From a checkpoint of a small mixture-of-experts model trained on Wikipedia.
Size: 11 layers, vocabulary 8192.
Experts: 128 experts in each of 10 layers, 288 SwiGLU neurons an expert.
Training: a variant of Muon for the experts, 1973M tokens, 7242 steps.
Below are experts of layer 4 (counted from 0) of a mixture-of-experts language model. Rows are named router (the router's row for the expert), gate (a neuron's input weights, with its number), up (a neuron's input weights, with its number) and show model dimensions 192-255. Each number is 500 + 50 x the weight over its row's rms, rounded and kept within 0 to 999. Numbers have three digits each.
After each expert's rows: "comes after" lists some tokens at least twice as common just before its tokens as in all text. This comes from a sample of Wikipedia text that the model never trained on. Tokens count by the router's weight.

# expert 73
router:434546430470478477511563518459486513532466436455501491484448473483474525558529541487547523461479468557448496519407459545454419560483508493543525594408520517426580588464539510524606466481533564
gate0:498475481498536479563572497537395387524453570520519548565535482578477422581485561514550527602408448468531519475542521584484515497458535488487489568507574457556580491422454434484558402586553456
up0:501468445443545550500555559587432432482471573480567523429470437612448353522525594516554549562403453550518490464522484543463514493475470528510527555474574521497526479367486481443595522634517548
gate1:457396487503496488491511505537440442475495443401547523461563568454504470522535433461508563534605507468531488536492599479417575482468520521474528541562465466506416560433560433494502460529484584
up1:469508441411540595417499573418496529445522452463446494410402389448522535519521581530527531464490449556452564524449526449455473510425514547520572460520494524492468476382498532529485495615543528
gate2:536497533411528564500473502501530497468489525464465457479453571503495584478466409460457554455431401477472390490480508437383442523407577452542491393429564517478493443572544468411519495557475513
up2:462579476459510443471409538531484546462460562511467513483416424508499366579552559435600458508590541523559556492631525499543521511609525584518541509463473556493478512498505520548558503486453469
gate3:513508479398422444503459517537559475468436508420619536447462551580513401433478526505574501526491441427526582508508526557540515399559505379542500465507489522474401459419421450446548491450496489
up3:414475531448495476413493450455419499478543585506458515507468496525505506491573473474444525443531389525506462443519468487556527565477515532480471539480603535496597466529468469536490509491465568
gate4:539520458560468472548495522482468333456485502530466513524536445527493530458531527415566568479477539541487467513513527559513398528518513528521527547410518523500392469501471517521403554555493539
up4:494559478604534489504489497553468557453411490509534519507458528485537503604477501483511563419483529492578532566499427524530523482456525517532457477546462571445560530539529474580541500487440536
gate5:480560529437500432546533446544496415488514550562581427418503515479407578545559550438486455447539471570472457535481513553533470469545481531530552567479496482533426463539434494513538487491521462
up5:494399625441576475523565553569555485452450607392548491447484506439509512497495531475503424457416512523492455455488620587515520573528475510432383528491480526508391484464409504513438434507484539
gate6:424437523558556536499487463488495502537449590443531456504444582478472558576493466494529542564556498584522422546511467504561375493558431469602477560508518516559521457507449460606509498490534499
up6:573425512579523527394427477574448558511574472441462410441552433497425500517463450446544541470474512544580426462534516605472465576490497554431495509552449472489379521466400452522463485529557481
comes after: "\n", "\n  ", "1 ", "\n\n", "3 ", "2 "

# expert 18
router:481468458459445461477522459546483506446470521474461567437498408435522500536578548461548560421456479543491476559415402507520544565532485578508560578437408536469509561480506454540558484448564506
gate0:467572573540425494594411463518530464473388436500475483481508511597440522462512484481484454539452544401445522561462508561475507547506563499560369480566538533502449488500510427494538496488537554
up0:468399460481618542593520546545532468547523512582454504416447492523590519508514452533391505596476488467568526530592507492518550474559519484436485523498496455465615529507504477516493604549463543
gate1:532539562485506497498486480463481495436529552449528485493496596469488510447405569523462499537553564531494551547566524371471511519528532440399444534453468483502560477516482407543423566480613528
up1:485500621527496462571462413500512464511594528512543487459418512512581484493597477551490433458555566489477563497582417508565435533542481474423425551495444423518577439504502529638406496457505464
gate2:539446454570436480500507499539448460459548352465577431509498490488406521492549574465513559484555575487527395497436506461453528514397539445468508599525419468502500428554527517462573440536522541
up2:487529506530524435491522491351539540519401537510477541480468597465594499537470439487530505458510607463485537550464556555594460538529459473499505468426603543537524473441435479521394512461553467
gate3:563488522437505480534555473531412455388391461460518613494492623495497442492435466545423492368476480579449533505475543476571571470446440490479521571518451526502570550501576444494519527538568487
up3:551501527499492542561514486536459472570458477481453571493568588456477456465463475473413495413537525591496507459514574508490567507393501494413447505473522562532576556494495531496519573470514457
gate4:559600502560558550525556487580436531482434510501584505490486540435542461483571547396561484433480546444509578546560533528458570413525502462554524502523518530565495478486502564508550419546543579
up4:586504488464482500419524494524482481398473517398491567513437427540515474531403476558495578545447498536561430469503534558463466464409503605604528574455398463492501473630516547514532519459427528
gate5:521393502477525518637493514586578485585495433563423497561577472477422545602522496442572445544519508517483489429492432450562481605479552485639506472483516471517460515454464505458536500522520519
up5:562459532476506450483601513495530559503426535455416541476508552478502526494524440488493442528475495553460576442490417513586436572492449514653474431463455440519491473475451465417505479478457586
gate6:549452383534557491574549479466535430488486349463432475510494534500492550605483465562540566573515427525481492505456547353537490434544412562521482409538421547476591443430495518481533568478551497
up6:395576586547483514464414520578540538470565568480512444474545456501517481375539490437450413441511561525465520479571480592462510569493591535487502550526569512548401586460468406503488459500525585
comes after: "\n", " ", "2 ", "1 ", "4 ", "3 "

# expert 74
router:506530468444480507555590493514517578465488493519482498456484509409460480540592552472537530400511491483413477528504469559510468476539522581523627546504453534444541506438519453585587500466567519
gate0:565464489492480537480590508505500532535443425601438514542519428431493530383502428430579550480486401474453507550547510472555484514430444548477535490535441496489530543494459493446519485506470437
up0:546448562531496505471507494504559534615419405525491488557459483476433524440435522449522491436452572532413455563479511437491491453566504400471521574483552567494470526501427518479507389535540487
gate1:452494466497463544397470453487561445543586487506518580538485470424498488444406525476499443500537530482497523517488530511596489531527510639502447481426442579493576604426542451461483478589497509
up1:402467569568484460483400537437521519540583534525508518457495495466481529403433448473484531615450540545506522514457591510563459555542463512477534497528492552494481529398405523489458592536427514
gate2:514442466507542518465411395521599494543550582476421495467545508464564546428504565488538674473564532422555488472433452443473472499507586435578447424377555549527570558522522503585525452471486513
up2:530520490486444489547454609565439508503473491492551462584456588506487464542543416462460418524419506568443500523485536518514502442514441508501611500583544575472405505535412421413523483492553525
gate3:481485580582474434555477500411488503397398467559532445563419503492492501539581536529583555491542472462495477594499377495474462412454411625583617567469536494493474595498554478561485497471557490
up3:523553587512501538552415525509543503484523487483419538452518502597601485524549551484498588527480428453522424590428547556439499576491466652539557519537479552465530575515523572559465464519534446
gate4:434503499502472391508499500525527471437518565486461467492497497442471432514516482401534449510512416482516584455530458441463530449473529533445593475458369476497531455522546525591422452589557592
up4:484518494579501393514480513471408474604512552515523562473540482498557448511537537460514488575496485509506592451493463590526513395403513621448477542427456429526482514532513600477435615588597533
gate5:464485528450528556478464660511463453545546474577477579445452507573409552565453428503546483538543416545456589394508587542458509517495538490495477431518517509437501531506521524452474536551515557
up5:455460477546549495506471431476485488483553551575620431421540495462512407587475579506507598543547629526567519436492450509583509508511508497481506465609455504496480501562555406562489532447503655
gate6:488417522411578524537504489520552512392542542525518512481472522494454457482448539514483518521610514556464481473486462474557494564461475444481534511470613428482509532514510593513505546519467435
up6:484433603541512397483504442564527468383556459506581545423547512540509534497522536469516481537480460483518432464511479496519402542453534541480550523498551490563561504489545449516468629557461529
comes after: "| ", "; ", ": ", ". ", "- ", "-"

# expert 14
router:487472378475505463503517435502465568486492487533513620518467451465425487527584461502615501519505471493496459545439496572519448542554518524559535490468465536448511523440513491489513492436591565
gate0:451548545528560449532473448550525511504511566477518517484582456452512505555479488484459484556475524487521497521436502458538535504545505523545454494437573451472436523466487473518629493504567613
up0:598485521478546567507446491559508497443515531449491497498513459530425467442533539488522503485493476520512545502447423525461588499583568572501517447521566572475502504489530452441502535546656487
gate1:413448533476483400588585474478493501604510519457610552501445521429529577481564549537551400471544391506609480504442482577556539487584364540500513515524483518576444500461546426459481478512515539
up1:487543538515484512493462466476469550405559453403499409500538497550561480490527422509436541416504519500446466537536514527464418504583476477540509572501561528480530417457535518439535551539463393
gate2:509564543532541495449659582540400449450473496500535557456548508477425539488512475560608479451392539512526424475526396504543532537628468542452520446504578575484487443545568487451487525619511488
up2:429472525526547488516545482504424423523467408549514608491511497482440497484452432535604571451490476543467502471520465531421510588613488511419566507495517529541570440518465516428509589556502531
gate3:533515486538486550550409404535447496504506479570488459442452466485507511470460435531556566460512491408487549484520453468616416439510461509471455410483507421539530467541432529483445466468548532
up3:516501465469532590421494507493514466545489512532485539499427563414556434530585490482516567526537491406553578498566494526505462543504513518498430470547415417539436504506534546435454514605541400
gate4:498441396487431588472453540571522456568417568463458502566525514564543408443458508489390496426504514597502510528511571495446534517515492516524453489504472493529450565530466483502542478505505398
up4:433510454495411475431473524566339496582548553431487462472463522462621478498463539575490492438384457547486462388527554467417490547465574450535540596411497499560537506401511477531488434506534449
gate5:478538516482592448487410527506450579481449549535449538525446445494414459492631449487545439525419509542562526561555508506425543553491501465454565573507456576526472521534523480514575529443575527
up5:562488455533539505586451539529468526498412485510555477475493542440459500538575410445494472458514450475490559471480479570471518429622555451567500417479584488553549511566476475513532566547504470
gate6:572545538544451508585568443494385543590534511418507412538491402448585480587505468525461442494551495516536544479570501507454494438521494502527522513544492464485466494576496501509553589496538495
up6:528519622456482546479496525625553524583467562559488498540534557478508497485546466424491591470488567501499461616535485508477541577505416489474528542465508466437510522493491453511501484490476488
comes after: "the ", "'", "a ", "in ", "All", "for "

# expert 8
router:463462400395424502506521427492449580484470490459555435527500535476439509572510577513422589472480509481474483571469492563522493481506489501511582504462456523484500535469493442528611485474614656
gate0:416485511409530471510396529483506570505472444575450590445475470532529527532534513504500578580430547463606486498491552502547528562533391462594544518568466472513513517473512494557504490548500602
up0:524484579512486514456501522549553496504577427423452536519525510412442481568509477504451477531509395523559594552539506542475490506463534569585422534496525525461488575497482555508517479545465467
gate1:430504471540514471439502508575540452438510507513488466574505453498462464626522479441507554591555506551413583558553487453519407535508547555484569567480454456522474521576533446605501567572532514
up1:480513466481579483530552503484542444566612540525409502581510556437458496549486568515556588520526421476603536551458538525589444478496555505413498506587498538559459439484422470479517448567501493
gate2:510448531393491474482524434535509473488526526489535538400567486533430563487536558486507579512491532512348508509569518447543516463518516571538561524471487458477442530512493531483590401474451562
up2:489507472570561395485471572500495515560534508501537494392429409513459392520488499549536447486501468524522486502490571482502519573559517519440549502514493588477472462593447427523449637550500504
gate3:436492542507479554434504538562541518539511526479510488533488493463457514673532519505506495517559572536548354558487466447501445426513522457576487461524487493490513516451586520560509506526441518
up3:380553495517559509442565493501509541545457486496499413480472554577424504518445522496450429514510497563649435576492508544411470472399540526463495525574477532453549501520632443547513544520518514
gate4:487467450474555447485522499434468573360541524528538457474457517455437580525450531452470518398459470470460479576546568488499432527473500428552515450590441512450473466454450554501398473603548544
up4:562546547465627470474511498441529549478513504541566478526521569515401549547487556499464563498447537506531528500455558403496502560496436445536535460466482540485467540522406546504440380530589501
gate5:508472446487524548416395421535459450431496527468647458498530525576529427472514474508444531532421550443561558547479547474512538527591465579521515460529385530522484602506544524560501446397509549
up5:550538458504420498558584433413493526468526549449505505482387473545481519583539529451493536548561450439520514479553529489581540550460482627533497508501452501532488567393386576482543558557470436
gate6:503472533476500478583544447471434511597577506470443484504509540438450461585517580505515546451439533556505520430446439587416495472408551497511514592412554495452435501472490475470516507452430459
up6:536440507544602451557456493515486531505541500540471550536504499494381441519506480468568523476468512544438508474539494596501508459557514489571517524535506561478491453486532420494637483496502571
comes after: "E", "M", "N", "L", "B", "O"

# expert 61
router:510456496444496516539557404566429498521424522458524544465434465467497537564526533427480515408438459539473431560480502515526423519505582519520546549406473475419513477449535478457574514475559511
gate0:532427492454576492496577421599600473451537426517419479444451438458490477484512488557535459493532496434432461585513515491433473499516515408507544443399511536453497574460526533494559504510511427
up0:478584502489480545534620530451434453432511475554439620556456482594503467459577526506524491615561450521462463576433586607509390432480509502538445514507443425497422540600455576385418471514535514
gate1:471465562462545493531563487510527425526500480589498471529529411483536477494550492633469509489514410477570434459467459509454503556517538478499486529482356438490408522580484603449530497556527507
up1:563564489599465561483420629464547454569454459501506550443479493530545488545456492474478515510636483594470579474501519467554491546500501488480506459544481504522486554482472497468496564490528584
gate2:430464554460570484522662488496535483561514540417530450543510474538545410508546488509525459564381460480555506529480533554486444527512511524433406551432411481464478534492565495481514473523406442
up2:590487503526432551523496483477565554585449458565500504442425457603472539482487493479500525557602469454469520523594567522435533458470493532526562393603567473526552561426499545515504636437557501
gate3:513448438488465438475503538506429563556517539520425534482492472525372536480475473535464503413502482506428565451472577566603551591489501478447485472517480605542492423538500445523509490544496512
up3:479516506579510471424411496504511508435444419442496532473479529591607517517493634423452483527471567563434485509533460518504448487471411492589533525538607521455494537489517574493481558432510516
gate4:572465489515443549438513498548396520425472525515523612442558466450504487567555546615419544408485576468551442409507445456471458415486432539525541570546522510443527437590457453427570387493472453
up4:520491584506528478513457440484470441461505487417526488489421464470445493441485508460437422484547466545540528616585544660524549544463592477524504420472499514541513542596431553495439590528468568
gate5:563522506397518514519543429532493455554435620513476453525524521502448532533549480475552556564475530529456469550490472458473567420425447563430548558499484397577543503487561530492510462506576530
up5:438514455490526598520545470597386450471470468497407536509589539467454554563463528474550515505445489519583509507563506583516505504446445508515545537472498492553481520557466529557539506487489596
gate6:457498408465490475640460469473454467541525445474479556519458542496508518486580457471526614452567502617555491496495530510450541622498476496492393512503476469514452467459450531500580505522467560
up6:541446470498496498605543541480422432442463427506495501537474493514489481496427463527524577621472481500490495489452571509488524580464477485578543477456405530529522571550515502469528518479467585
comes after: "\n", "\n\n", "/ ", "medal ", "m ", "} "